From a checkpoint of a small mixture-of-experts model trained on Wikipedia: vocabulary 3212.
Below are experts of layer 3 (counted from 0) of a mixture-of-experts language model. Rows are named router (the router's row for the expert) and show model dimensions 0-159. Each number is 500 + 40 x the weight over its row's rms, rounded and kept within 0 to 999. Numbers have three digits each.
After each expert's rows: a language model's description of what the expert responds to; "gets" lists some tokens that make up at least twice as much of what it gets as of all text. This comes from a sample of Wikipedia text that the model never trained on. Tokens count by the router's weight.

# expert 21
router:476528547511483472477560464507513469542474540499500449456446492455458556470477456481535521494553430423550528545526456539446534493478455526526479480491537569510468464497498523468590550573490498478560518456472470516551552516517437540520436533513473468475565448556475497514484534536536450423447479429588569447473511491470523503548437426463462555542526542427558533489424541514562445485483469550472478494530460540477511532466566536540520520449463460514480463544451522491470474515565512
What it handles: The verbs would, had, could, took and did after a subject, plus capital W starting names and odd pieces inside Cyrillic text.
gets: " W", " had", "f", " would", "z", "6"

# expert 58
router:482530544520471490484544478497514473538473538469505431472446490453470541467480458498548520493546434429558519528520456546465513483496451513531466467496552575515459440509508524456571546569477508483571527474471457506546552504530438542520435532522476470487569446543464502526480538534534447428423472442532571439475502486468551511572439434456463569545537551428564526489448552519568435485485504552476494486523457539472503517467559520543515516448470454520483449555442528492469473466551516
What it handles: Jew in Jewish or Jews, New before York, and name-initial pieces like M, Har, ab, Israel, -istan.
gets: "ab", " M", " New", " m", "om", " In"

# expert 49
router:471534531512466485482549467499529469537483545486499437473435490461461565474471459494544515490563439429584526539518456542459521489461434518531471483483543574512467447499506534453578540574466515483565520461469477518537551505528442557520431537510473469474582448549478484517478530534533462436461476432553566453480488496460536487557429433453461556543533541426558521490428538508556439488498473543466483479513480544472498550473553541537513513452460456519487449551461527493475471493561512
What it handles: Single capital letters starting words or initials like A, R, S, and pieces like (f)ollow, (cl)ut(ches), (ar)ts.
gets: "A", "R", "ut", "S", " in", "art"

# expert 59
router:470531526518480478476548466504511467538471535499501455467444491464462561478467444498542523496547432425571539551524458546448520483470436507542482467487520572526464475474497520458578549576502502479571531463477455516548558517522441526521443540515469471478575443548473486523471534537536467424444476436543573442482494486465534500554436417460460558541533545422555523485429533509562457497482476556476489486523459536475521523473565529543525521466456445524495450559453529500458466502541519
What it handles: First pieces of words after commas or articles, such as R, P, acc-elerate, dis-appeared, plus a, one, each, and month names in tables.
gets: " a", " R", " P", " C", " p", " S"

# expert 7
router:478534530512489481480538464495519470539482544497509454464456483463462561478468453484546516497548434436575520545530455548457524475470454517537468473508546570517468462500518531444576539571465514475566515464474478495555549506521448539532435547515470476484574446547471493512492530540534454428437481436561576451471468480469532496561441428466454554546525546410570525486449546511558438485482472547462486491542483549479504553475575523548516523456475467520485458552448522493462463508550523
What it handles: Pipe separators in wiki tables, plus word-initial pieces like mon(ey), Mon(a), coll, vis, and sentence-opening The after headings.
gets: " |", "|", "a", "le", "B", " The"

# expert 46
router:477529535502475489472558488493521465538475543490505436468446484454475558461471447505546521499547440431575528541522464537453522487454447495531488485490545584517481449502509520456589541575479513484571529467468472521553551519521446536521459558513464470484574453548472480519487538531515446427420483444581565446460497490463537498531446433441470552546539544428558528500435525508537450485476471547467487488537471550475503552487562522545516518455459459523487465560458524483462460497558513
What it handles: Commas after clauses or names, table pipes, and sentence-final "there" in narrative, such as "his time there".
gets: ",", " |", " of", "re", "es", " It"

# expert 26
router:471526549507474489479542508490477471549474540474513424481452490440463541477467455493539522495542417433559522537529461538453522512468443528521466476473555582528475493493510524440572542585495497476578524455480467508533546496525449540515451551530469457494575444539464483527475528535528454428448465436552563443496451489463495480518460425472470562552533559417573524501451546510557427490482506549459480496530477525473510534477575544530524540462467454520494452551461519484464477519556529
What it handles: Word pieces inside common English prose words, often after a first letter: f-eed, sp-eed, leg-ally, theology, impr-ison-ed.
gets: " t", " R", " m", "ice", "et", "ies"

# expert 50
router:435532516510488461468509503549491444540496603481429445497441495480493530475486486510535517486546469476526546506499487500387626419478495515495499528541539536547491488556541497503576501590453491453512515486509470515554556499507530534559538543495472441480599462494481514471434505547487475396439494440530512395468490450399476501518505506404512509538486498477502528528443594529462490485542447520470487477535506515491538519493497485514506523469509434524482488538446524519499495483552499
What it handles: Line-initial hyphen bullets in infobox and species lists, plus quotes, equals signs, spaces and century digits 19 or 20.
gets: "-", " ", "19", "–", " \"", "20"

# expert 53
router:473527529510477477472538450504518468549469536486499436480442491464469547458469448510525528508548429436586528534520464533450535473484424513530471475492525576517484458503506509469585538574477501474559529467485470497548543519508432547527463563510468465475577443550469495515479539535528455438428487438555584441497490492452526479545428434463463556541537543426557527503457551522548455491483470554486503489524438551463508548467563524551522526448469461530495461567464521514474469480543525
What it handles: Articles, prepositions and verbs like a, in, be, are, plus word beginnings after the, such as Tr-inidadian, j-udicial, r-ival.
gets: " a", " in", " l", " at", " be", " was"

# expert 13
router:464534529521473470489549482507512465539477543480495445459443489466468554482474447472531523517540437432566528549524449548457522493474441502533478477491521573523476443497502522450584545575466514479576525471470475500539552506519432544520444550519478467489563446540469496521480534539528464417437470426549569453475483495463532510571440421459461560538531537414562528484430546510564448491492483547482483488525462547474508527468557532545507528462467461517491460556443535483462474515549521
What it handles: Verb suffixes and following prepositions such as -ed, -ing, -ated, from, over, to, plus inner pieces like (ch)rom(e), (s)outheast.
gets: "ed", " to", " from", "ing", " and", "ro"

# expert 56
router:473530512518480500463568464495513473544483539495496450476448493451451562473472457487551512472544430431558524548521452540461534495480450531533469481495549578510477465507509517459585544558496528480566543474470458518541550509519440548521420561526462479490562446555463486529487536542539467429436480458577564459467498490471522503559426419463448561542525540430555522487446543517558439483504468554479493482535470532479504546456563514546512518458455441510486459556463513478476475483541525
What it handles: The word the after prepositions, and middle pieces of words and foreign names, like util-ize, abr-up-t, Igua-ç-u.
gets: " the", "ing", " be", "e", " a", " F"

# expert 54
router:470539529505478493474565466496499466543476545479509442465448482459446564463479444471507519493531440417567543539525463548453524484492437492532466483487528584524467463503507514463580549581488497475566536449479474531530564505527441545520451554519467460474579438546478487522480540525540453420456484438570585445491501492464524499535459425482466571543537548426557529497451536506532445474493495542488481479526478537474508493469563521536516517449468436527492468557457529498461461495561523
What it handles: Subject and object pronouns she, her, he, him, it after commas or "that" in plot summaries, plus scattered name fragments in tables.
gets: " he", "n", " it", "and", "g", " his"

# expert 37
router:480524527519477493473555471497513465538473535487501449471441493466464555475467460488545526489550436432558528547521453536454528498486432498528485489495546573519482460500509529461583556570468490478554514462484468499546541505512437539520436549515475466471563447550473476523483534538531462427430479457566575445457492486469526487566442436457463559552539545422562524498444550506574436487476461549468512486535472537479511546471561537555514521463460432523495445558455515490466461493553520
What it handles: Short pieces mid-word such as t, at, rop, vent, pt, as in crop, conventional, Croatia, turtle, seventieth.
gets: "t", "at", "th", "op", "p", "ep"

# expert 30
router:487510558513477461424519538533445436561488578500496486447440491482516519439432445460504537549561483493493486515491464530482572463511445538503493449489510507495481520553501493438568523592414535437520510516473483505490525509501487549520497508406499493447565487547497599458502546567472467456428500425547519392500541508404466560541512472478525517515510504390564513548521508517511436478538454553477490510517486553488525524483503521503545512415472473493502534526449503500492492467519500
What it handles: Individual digits and digit groups inside years, measurements, statistics and table figures, plus number words like two, three, million.
gets: "0", "1", "2", "5", "6", "3"

# expert 3
router:474521532527484470462553470507513475532475538478500453466446486461458551471465455486554528519532433442571532541531460546460519494487456524527463463484545571511477454500508520454581540571485511488567531464475474503540543507516445537519441555517471466485577440527471494514483534537520454423409485436555571451467461490467551484571434437458460563548532546421563525483439546505554440489484475548485487492522486549479502549473570521538514518464465447523482447554448527513464475502552521
What it handles: Mostly the article a, opening parentheses and and, plus mid-word fragments like m-arri-age, res-id-ents, and "====" section markers before years.
gets: " a", " (", " and", "c", "d", " P"

# expert 44
router:469535549523472497474557474506528464537478529482504451469453484464463568469480451485524518490553443435548523540531450540470518490479443527524465475485527569530468475503505537436581556572497512481551533449480450496553544511526439537522443534518466470461583437539455493523482528531540458429457472436555579440459497496467528510569438419457459559552535544426563516491445525512550448480481462554469482489534458536466511541470570515533513529453463452517494467551445524488458474508552520
What it handles: Opening stems of words before their completion, like offic(ially), cent(er), dec(ision), beg(inning), th in Per-th, sore th-roat.
gets: "th", "and", "ent", "F", " dec", "nd"

# expert 15
router:474525538510484468475548469502502469534479538503514439465436487462464556481472444484518524503550434437586529534527460538456527478473430495534478471498546576511462461502497520453581536580457496480574529450480455499547553512530438540526450551515467474482576438558478477522483533537509451425442479441564574455471470499468497490549454424464464552551534550424551535490437542515545442490475486547484485486516467543477512518473571532550503529459473463524487461558453532479463468497559515
What it handles: The auxiliaries was and been after has, had or a noun, plus suffixes like -ification and -ations, often in sports-season text.
gets: " was", " C", " D", "t", "D", " been"

# expert 48
router:471530541529477473482555491496513465546475531479509443473444482463462543471473454499550523511542437445601534548525453546455524495471438524525472476503558573509481442493504517448580529562453489478582519460484473515547543499526446546520447538514466471468563454542473504520479536536522466423455484434556565453473482486457556480546419436454478550549534549415561525500443533511551439487461480541479486492531459552480507555473567538535518504453461460522493459553453524476476479482556501
What it handles: Vowel-led word pieces after an initial consonant, like free, stake, Zigbee, covered, rotates, in general prose.
gets: "e", "a", "u", "in", "ing", "ar"

# expert 51
router:472533548515478477477555470495520467539476544489501440462460487447464558467465457492536523486557438437564522543533461537455523471492449499541473483495545572521467473501504525451587541578470524482567532469473465505544554515522437543518459546510474465468567446537471488519482532536527456420436486442546582438485514485468545499568436433463462569534534541412558525489440538509568452485484474548476487488529463537481507549473562527552516526452462463513493456554459521507463478472560517
What it handles: The word the after of, in, at or from, plus bytes of non-Latin scripts like Korean, Cyrillic or Persian and mid-word fragments.
gets: " the", " K", "'s", "ic", "am", "ak"

# expert 14
router:471532543525478471475561482482507468542475534493505435466448487465467560471470452497533522499546435430573535543526460533459518494480443499520462471516541572504477454508509514459584550569479495476557532462475467522544553507520438542526446540511467483462574443556477482524481534544535463432445490449532573439480490487464555477538423429456462565562540545420563525487443530510566437485471489550490497490535446542466495542474564508547517489469463445520491446558451523472489476498546510
What it handles: Inner pieces of words in quoted song titles in track-listing tables, such as R-em-ember, Je rev-iens, S-e-a, Lais-se.
gets: "em", "e", "ie", "im", " con", "ia"

# expert 0
router:472533534522485469487546452504511479534471542479503455466451492470465554472479456484539529541540439428568529543526464535453527483461440517536467481478535575519462448501503523440580555572481500479575532473469463501546549512523437541517448552509475469480574440537479499510488529530532465430442479442567579445470475490460550498551461424466462569542542549415565527507449544505538443492484471541473477491532466552476512532484569534552517526453469449523490459554449517518459472526543521
What it handles: Word-initial pieces like comm (commanded, commander, commissioned) and capital L in names, plus "the" after prepositions.
gets: " the", " L", " l", "d", "air", "and"

# expert 12
router:431516521505518446553555461500526511478487512546503452537482422434505493469444502519499527465514461465532530508508499523484523522466507381506479486520450573527478436534473522571547532557467478444536525514514437544505523513503422562531510524553499494512528480498464486436531519482524410425538510484504523453451465512468516493541466437454437515584519521490487486489417568511463466419552509562486478458559479467444487475470566485520512526498457478526501488545408597408482479480495568
What it handles: Table cell delimiters and line-ending pipes, plus colons, semicolons, commas, dashes and closing parentheses in tables, tracklists and results.
gets: " |\n", ":", ";", ",", " –", " —"

# expert 17
router:487524566520471488493566459490506462537478560481487430466429496435446539476473434517510519490555419433566501528518447522467522499497425493533471491510497580531485452492503529435572526576507541478572538466478494533545549529516430522506466535520472464472597460523475489540486545521528447423469483470489540467484518502491570509581455435467463565550524550420567519488423566527508446487491479545466502486512511533473510502454566514538501512493468446519486467547432558490481476483557506
What it handles: Nouns and word pieces following the, a, 's or his, such as race, family, award, title, campaign, plus apostrophes and opening quotes.
gets: "'", "'s", " m", " d", " w", " \""

# expert 39
router:483526544519488457468541466490514466527475540496492450470432489454455563480473436486547523496523428429584528542523456533460520487467463495531473475503527581523475452500499535459583552583489489478563515460469473514551551498525438527524443538511475467472572444546471503528494529538524463427410473449559568458476497484474522500565456426453461574550534546418553534483428559501554464483484478544468504496521518528470504514474567531550517525471468462529478446545462525481454459502549515
What it handles: Word endings and nouns after the, a or his in biographies, such as the-atre, Ch-rist-ophe, school, tour, director, play.
gets: " m", " d", " p", " de", " by", " t"

# expert 60
router:472527523519478467488545449495520471533468539492494441482451491457462558489472451475527527517539438437564527533521462536460521482487445518533478463494546570512464450487514528443582542565472508478573523465473450517533546505518444535531448549510483468478583439540469480530476540536533459426424478442576574457475504474470585522572459436457473567547540549432561526496444534513545449485482465540477481482530486559481496547477557531542515520471464451527483447557447526497462475505557509
What it handles: Role and demonym words like member, author, Alderman, Secretary, Russian, Nigerian, German, plus "were", in political and biographical text.
gets: " were", ")", "in", "ian", "erman", " member"

# expert 18
router:481536551516479478480548471496508468557474540497505449457457486466469560483475445488530525490558423419544528541523451537470525490496449524536466479496531569527466467499502520460590554572469514487574529461470461496543544502516443544523444532517463474479582457538459499526481537543537456429434487451554574446466498487469528495564415433457474555544533555434555529485435533506575433488486455546477498492525472557482507512459571515533514520457473465516488452552437525503475474495555525
What it handles: Word endings after prefixes like re-, trans-, prov- (referred, transferred, providing, guard), plus Arabic-script byte pieces in names and taxonomy lists.
gets: "ard", "ent", "med", "ed", "b", "ited"

# expert 32
router:469529531514468476487550470504523461551473540479505439475442491467468557472470447491523526500537436428542532545522457543454522493474438521538471477500507582526478472486502523455579540574471497484570530475469461506555551499516436535521445552525474473473582450545467496528481543532531459423452466448542571438471487484465508485553443424458458558543530548418564525498442542503558445496481483558481503491529458537464512514470567528545520529441461445523491447565439533496473468488552523
What it handles: Month names and numbers in tables and dates (Apr, May, November, digits), plus the words end and home in prose.
gets: "0", "7", "es", " May", "t", "6"

# expert 63
router:478530534521481472481545480501526469539473548498503449476458480452454555474473454481514527489540427428595527552530462538450520489457441513526475468484536578518470459492508519467582549570476519487567538471471455495542551500518436542527453546513470464475557440537474500534486534542533454431427479440564577453474501490466550505555447429471468557548529556421545531487445548511544444473479470542476488496519476542475501530474566516559517519461458448528487455557448512501451472457544523
What it handles: Compass and colour words opening place names like North Carolina and West Indies, what in as what, and numbers in tables.
gets: "r", "v", " r", " w", " K", " M"

# expert 61
router:469561546517470495476580487527506479524491506499544491465439466489409524462471475528499506538522446412511510531528481537479590477464478497559467460463519546506486481511527538510507518578546528476605547440499453503501523506561390561495406490514506539462544473537465480496501521469547447497495467457519523481454470500481535451517449431454432518523569552427477502451454469508531450439488501587457477428549476495475521561483606575557539514520481509527511457525465513516499485521522513
What it handles: First tokens in table cells after pipes, like did (not advance), Recap, Arlington, numbers, and function words of, to, in.
gets: " of", " to", " in", "–", " did", " Ind"

# expert 45
router:481531542525471474493549465503510468536473539492512440477448484453468552479473459468535519534536424445546513543522454536443530486473439494537470472484526567523464476494498524466574545569475510474571518450485465497538562512525433554502420543512478477483558444541455505525477539530534443425476472439564578459470506490442514501576442416452482568541545548429560522505420512498543447498487474550478501494543471532481498556470562531536520529474461457526488436565439516509473474508561519
What it handles: Place and route words such as Main in street addresses, line, US, Street, West Germany, in historic-register and transport lists.
gets: "one", "ine", "ide", "ee", " r", " State"

# expert 31
router:476528535521479470473546482499521468538480534497520444456451490460473557480465443490547525491541434431559529547533460543464522496468467517521461483472531569523469455500514519461593549570470489478567529477479469515543549509537431542517451539501475480482577441553468506527477532531535448424447482426587573432480499498462536500536434430457474565550538551435563533494439540505569442489485476553473477492516483529472512523478570517555523519464472453515491443561458522504458478507557510
What it handles: Sentence-opening There after a full stop, and place-name endings like -bor(o), -ham, -bour, -he.
gets: "h", "The", "ah", " Al", "ol", " The"

# expert 33
router:478532545522479475469551466494531465551473533492506455460450477466465565484476459514553513522548442433556529548524458536461528473456439486534469467491536576519476459496504506460593546566495518476569532479478464512539552534518438546521442563509473482479574460548481496524481534540535465424435481424526575440474494489468545488556419428460457558534538547427569522497436535506553449487483473553475483493524463540474503548473563536549515523457462470524487455551457522492469466485550518
What it handles: Commas, semicolons and line breaks in lists and album tracklists, plus word openings like conc-erts, conc-rete, Mc-Cartney and b-og.
gets: ";", "\n", "c", ",", " to", " c"

# expert 6
router:469529554529482471469546491497513466551481536489508453457456494460455554479476455491542524500545435429568529536524461542455513486478447508534476477518526564522469470489503519447568543569481503488565524478486462512541561512522434540513447533528467479472567442546470494529485531528533460430450495444535568448468489486458531503595426415460471569538542543433557519475428550518578444484473490554457485489529467543484500530455570548545511539445460456513493452554456529493468473516551514
What it handles: Function words like of, and, or, on in lists and names, word-final name pieces (Ontario, Brooklyn), and LaTeX backslash commands.
gets: " of", " and", " N", " on", " in", " or"

# expert 34
router:473532541509489481473554468494533465535472543485505461467444489453467558481471446487551529504548433432540535532534453531458519482477454522540486486490531575516476462498499519448579543575475513483569533460471472532554552519516433541532454534518466472488573438564481491523480537528525476430442483457570566449478494496471493484596450428441471553545541545428566526492425554511564437494490463548482495485516474532474501526473575526541515528452471444518492462559454524500457461517553518
What it handles: Number pieces in dates, scores and page ranges, plus Court, King, Battle and name endings like Belcourt, Agincourt.
gets: "1", "16", "ou", "O", "2", "|"

# expert 25
router:478528539519485467488558470505520469545469540510498457469452490453468552475472447496563522478541441433579528545530463537456523487483439500523476472488527574517474456491496535463581534576470501483572522452465473500549554506525438540515432545519475462476571447537469489521485539521526455428435473432550565454474497486450526501539425426455463555542532546412551531506437545512549439491476478540476481491527468542476504556472560542542522511455455453527490453549445530475463482493560509
What it handles: Word-final suffixes, mainly plural -es, -ines, -iles, -os and past -ed, as in figurines, caches, videos, knighted.
gets: "es", "ed", "le", "os", "or", "ier"

# expert 4
router:478528530524475472470547467503515474543471545482501454461453495453466541474466458491532522488549435423558523540530471536447523480484456516528477479501543573515464464492511529445585549564487518482574535458477467532549544508517438535516446533515471471483568440561487489527490533534531443424438483445562580457467512485471521481569436425459452552543536541428570529491422545509554446486476470551473492490527461529469505519477570540545513515449466459521496450556450529497463476483573521
What it handles: Adverb-ending pieces like ially, ently, ately, plus list-joining "and" and semicolons between names in lists.
gets: " and", "ly", " the", "om", "ially", "ently"

# expert 27
router:469532517522474485471552462491503460543476533490516451461447490454463557465468449508549525520539436428579532544528451540440522501485438511531481471501558577518472455502509529456581541574492516476577534482479460512556538513513441536526434550506463473487580445544468491512491539533529458430451479447556573454477494487462546493571448427459467563542533543417549521487438545511531440481495497550484491497512462546479507551483570530535508514471463462526497450564462527482463476522559516
What it handles: Opening syllables of words split into pieces, such as min-or, soc-cer, ch-ance, ad-minister, plus his and name fragments in tables.
gets: "at", "on", "et", "it", " his", " sc"

# expert 19
router:475535555512489491486543456493518467530478538522495457466451483458463556479472460498540517447546437416582519534520464535462518480456433476528466474475583571514474471485512536455590549568471501483553511431487472498557553502523434544526434540499483470481543433551470487520484542537525461430442489457565576457480467491463528485524444431454464552557535549426559524518441526502532450498470476542474484490516458552479504546474565554548520529463466459523485451551451527487465470512554521
What it handles: Total at the start of table summary rows, and middle word pieces such as -ial, -ust, (es)pec(ially), (co-)op(erative).
gets: " R", "ial", "all", "act", "ass", "L"

# expert 62
router:478535528511478476476543471491504471538476549479501439471448478456448558466471446494529518506542431426560523543524447535448524475492444511533474483490519581512465468496515519452578539572448512480578534449476473506540553513520440540525453542511474474475573459538476488520484534537528462430429463444528572440469510492463544481556446427459467556557536539412559519474450533513567436482479470550485502479531487544476506556461574521536508522455466452520485462562446520495469470470552525
What it handles: The word great, with after species descriptions, and inner pieces like ar-chitect-ure, Zür-ich, Cz-ech in place and taxonomy text.
gets: "ra", "s", " to", " with", "an", "in"

# expert 55
router:471519545511477473474547451501495474538481538495495443468440491460467556477474452503531530498559437410573525534534453541456519491480447484535475476518555573513465453487502523471576544572456525486571526471468477515544541515521447532528432555516469473482564451555476505520489523540522461432431475443563575455474497490466535495558423433466453561550533535431554532480439543513550439491466494544471486500529483530478497540466569547547516516465461441524483449546443521494460471509558517
What it handles: Word-start pieces such as Col, Con, Del, Val, Pro and (c)ivil, ol, as in Columbus, Delaware, Civil War, pistols.
gets: "ol", " Col", "el", " Con", "ivil", "L"

# expert 38
router:476537546512468461480555461507495469536473539481508441470453484463469546479469453495531517510550436433572521544527453529457519492480447510540472475493522577514471461496505529454573543570472509484582525457482463512543552496521440538517433550522470473479577437533468507520489543526529466423440468437559571458469504484460550510576444420463467555545535535418548519480429538506543448480483476545463480490539473542479502547466575526543515540453463459522476457560459521479460473480547518
What it handles: Pieces like as, is, an, if and standalone is, s, S inside names and words, e.g. Ple-as-ant, C-as-ino, Khal-if-a.
gets: "as", "is", " s", " is", "an", "us"

# expert 35
router:473526518547479514453545435537537448484471553426488438515481487508512522476455484511586525511499460493587543619493453558498531514470507487510507503486585555494474404491544518473535535532437529482514494474478441511523515558524487556580502533519476471519514463516437478528500562540535455469496421502531599440476468454461511511561447426450460583514519537444585515472478550544491442506449460539487532445551443538467497510492514539520529511477487482527457482510496554476465428504517512
What it handles: Word-internal pieces of wiki section headings after ==, such as Pl-ot, C-rit-ical, N-ot-able, plus other mid-word fragments like gen-eration.
gets: "ot", "rit", "it", "ept", "ath", "act"

# expert 5
router:473528532511476480474558474493509466546479532481489435466447485462453552467469452501519517507541434419569528538523460545432518477498456510535475478503536575521469468493507523465580542575476500479568526452468469516538550507518438539524449556507467473479563446542469483519489539524520453428429481440558565444474496485454533490563430428460473562546524545423561521488431549512539455479484473551463493494525473549474511510465566519539516530437462463525492454550452524457450473467565523
What it handles: Bare spaces and opening parentheses in tables before numbers, plus sentence-initial pronouns and word starts like po (poet), Gal (Galois).
gets: " ", " (", " the", " at", " to", " He"

# expert 2
router:475525532510485472484555467498508469540468538500495439462452489462465561477469451481540524491539440426565517535531457530452524490483438516529470469505531575514469457495515528456578550572475517485568527461470462510537548510521435532523444543512472476476570449541470488531484536527524450429426480437555571444480489476465535493570434425460462564544526547422556533504441549514566433482481472550462500483531476546475503527475563530550511518449465443519488450545442519497455467502545515
What it handles: Possessive pronouns like his, her, their, its, plus capitalized word starts and suffixes such as Her(itage), Comm(ando), Le(Zion), -ary, -hip.
gets: " S", "est", "ant", "2", "ary", " their"

# expert 16
router:472525529526468464470559467502511466533481551475496459464438485463479564478466452500525521512545438418533517542523447546443522483454449511535483479483549574513486470511503514446589548570464507474582529493474482506556541522517443534523457549517468460479567458538490480516491548535519448408434479452586568458486503487457561479568439432449462557535534541440565534485434548512541430483491471537481498494518457534475503534459556548535513503457462461521493457558448529481485479492554521
What it handles: County and District after Polish or Iranian place names, plus commas, "is"/"are" and heading closers in geography stubs.
gets: ",", " is", "==", " a", " the", " are"

# expert 47
router:482521525524466484481563454487512470530465545479505440463447489468463542476474447454522530503552441429555517550526451532465514499481450512533475482500539567510454458482512513443573552565483498488588537467479465518542550512513423529515453538513472473472569445551473494536482532535533476429433478447561559456495508507474573479584443419461474561550534542434563528507448544513552447496474465547467484488514479518470494485473563510557520522463459424503496454554447521482454468487575520
What it handles: Byte pieces of accented Vietnamese, Sanskrit and Khmer letters, plus government and military words like Royal, Soviet, attack, Force, government.
gets: "al", "q", "th", "hen", "15", "1"

# expert 42
router:476534532526476485470565451510513468531475530479501452484439480471463545472467440473523524518541448425557518550527450531442520479474445506533481486486504575512474467484514511446569536566495507476559536487476462526535557505515448537514447544511474471471578439555463484514478539541523463414446491420591573452457503477457539486556441428452466571544527544420563531479429531510546436502481468542474499488527470532478514514474571519546528511444464459513488445549445525485467472497555517
What it handles: Words following verbs like was or is, especially born, plus prepositions from, of, for and "the" in running prose.
gets: " of", " from", " the", "\n", " B", " b"

# expert 29
router:473525553535477463472549466495509468548481535493505447466445480472452561476485453498542523499541436437564525543524459537450518483488435503532463478498554570514468470491502527456574552568477508488576514461478455513538560517519440544524437547513466471470564445548480502522482530537525448423450488448548577452480493495471568499560451430460469564550534544421557532494445535507564440490481459554472483492538461534476504526471571537546510521448467471511478446553456532474464472501551521
What it handles: Word-internal pieces and capital initials in lists, tables and taxonomy, such as v-ideo, pl-atform, P. pach-y-stachya, H-or-se.
gets: "or", "y", " T", " J", "ory", " M"

# expert 41
router:475531533520475454480563487515518464539479544488511464488443483475463556486472439499523515523543431433561521541536448537469519492492450514537492474510556583520481463490513525473593541570479515483584534478479477490536549515507433548534454563509454470482574439532472488521483544532536466429461485441516567450484524489465542491566435411461459550539544552420561532491413535511570449504486480550463474496520469521475515522478564533547512539446470452518483454554456528499463471527553520
What it handles: Second halves of years (20-13, 19-60s), other numbers in dates and tables, and institution words like Tour, Museum, Academy.
gets: "20", "19", "13", "C", "12", "T"

# expert 57
router:475528533518471487476536475503505479536471540478514441472453482468461550470473439483557532492542436422567533544528452542466526482483442493532472477488566569528477469499511517439574550565483503489575526463482467509547556510525440536518433543520474474476572446547475490531480531541534442435439497446537584454475512482475548517562453421469468558541532548417552530500433538520552449488472461549458487476527470528479501556484569528553512529445463450509479449559444515486475474508541505
What it handles: Table separator pipes and numbers in table cells, plus interior word pieces like res-erv-ing, ent-ertain-ment, arr-an-ged, New York.
gets: " |", " the", "or", "ter", "ow", "m"

# expert 52
router:472520522529467470474557456504529466546473531479503447468449494462469551474466453503531522492551443434560529533527456540468526478484450520540463468495521575515476455501500527438574534565499507481578526468463461506551545506531434532517444538518475477479572447533477489522480534538528459426421475424530572437470508490455534500557452413457466548546533553421565525494429544510553439490474477554466488488528460549468501535473567531545516525468464445518490446560444529493461468506538516
What it handles: Syllable pieces inside personal and Arabic names such as -an, -ab, -unn, plus zeros in sports scores and tables.
gets: "an", "0", "ab", "ey", "ur", "ill"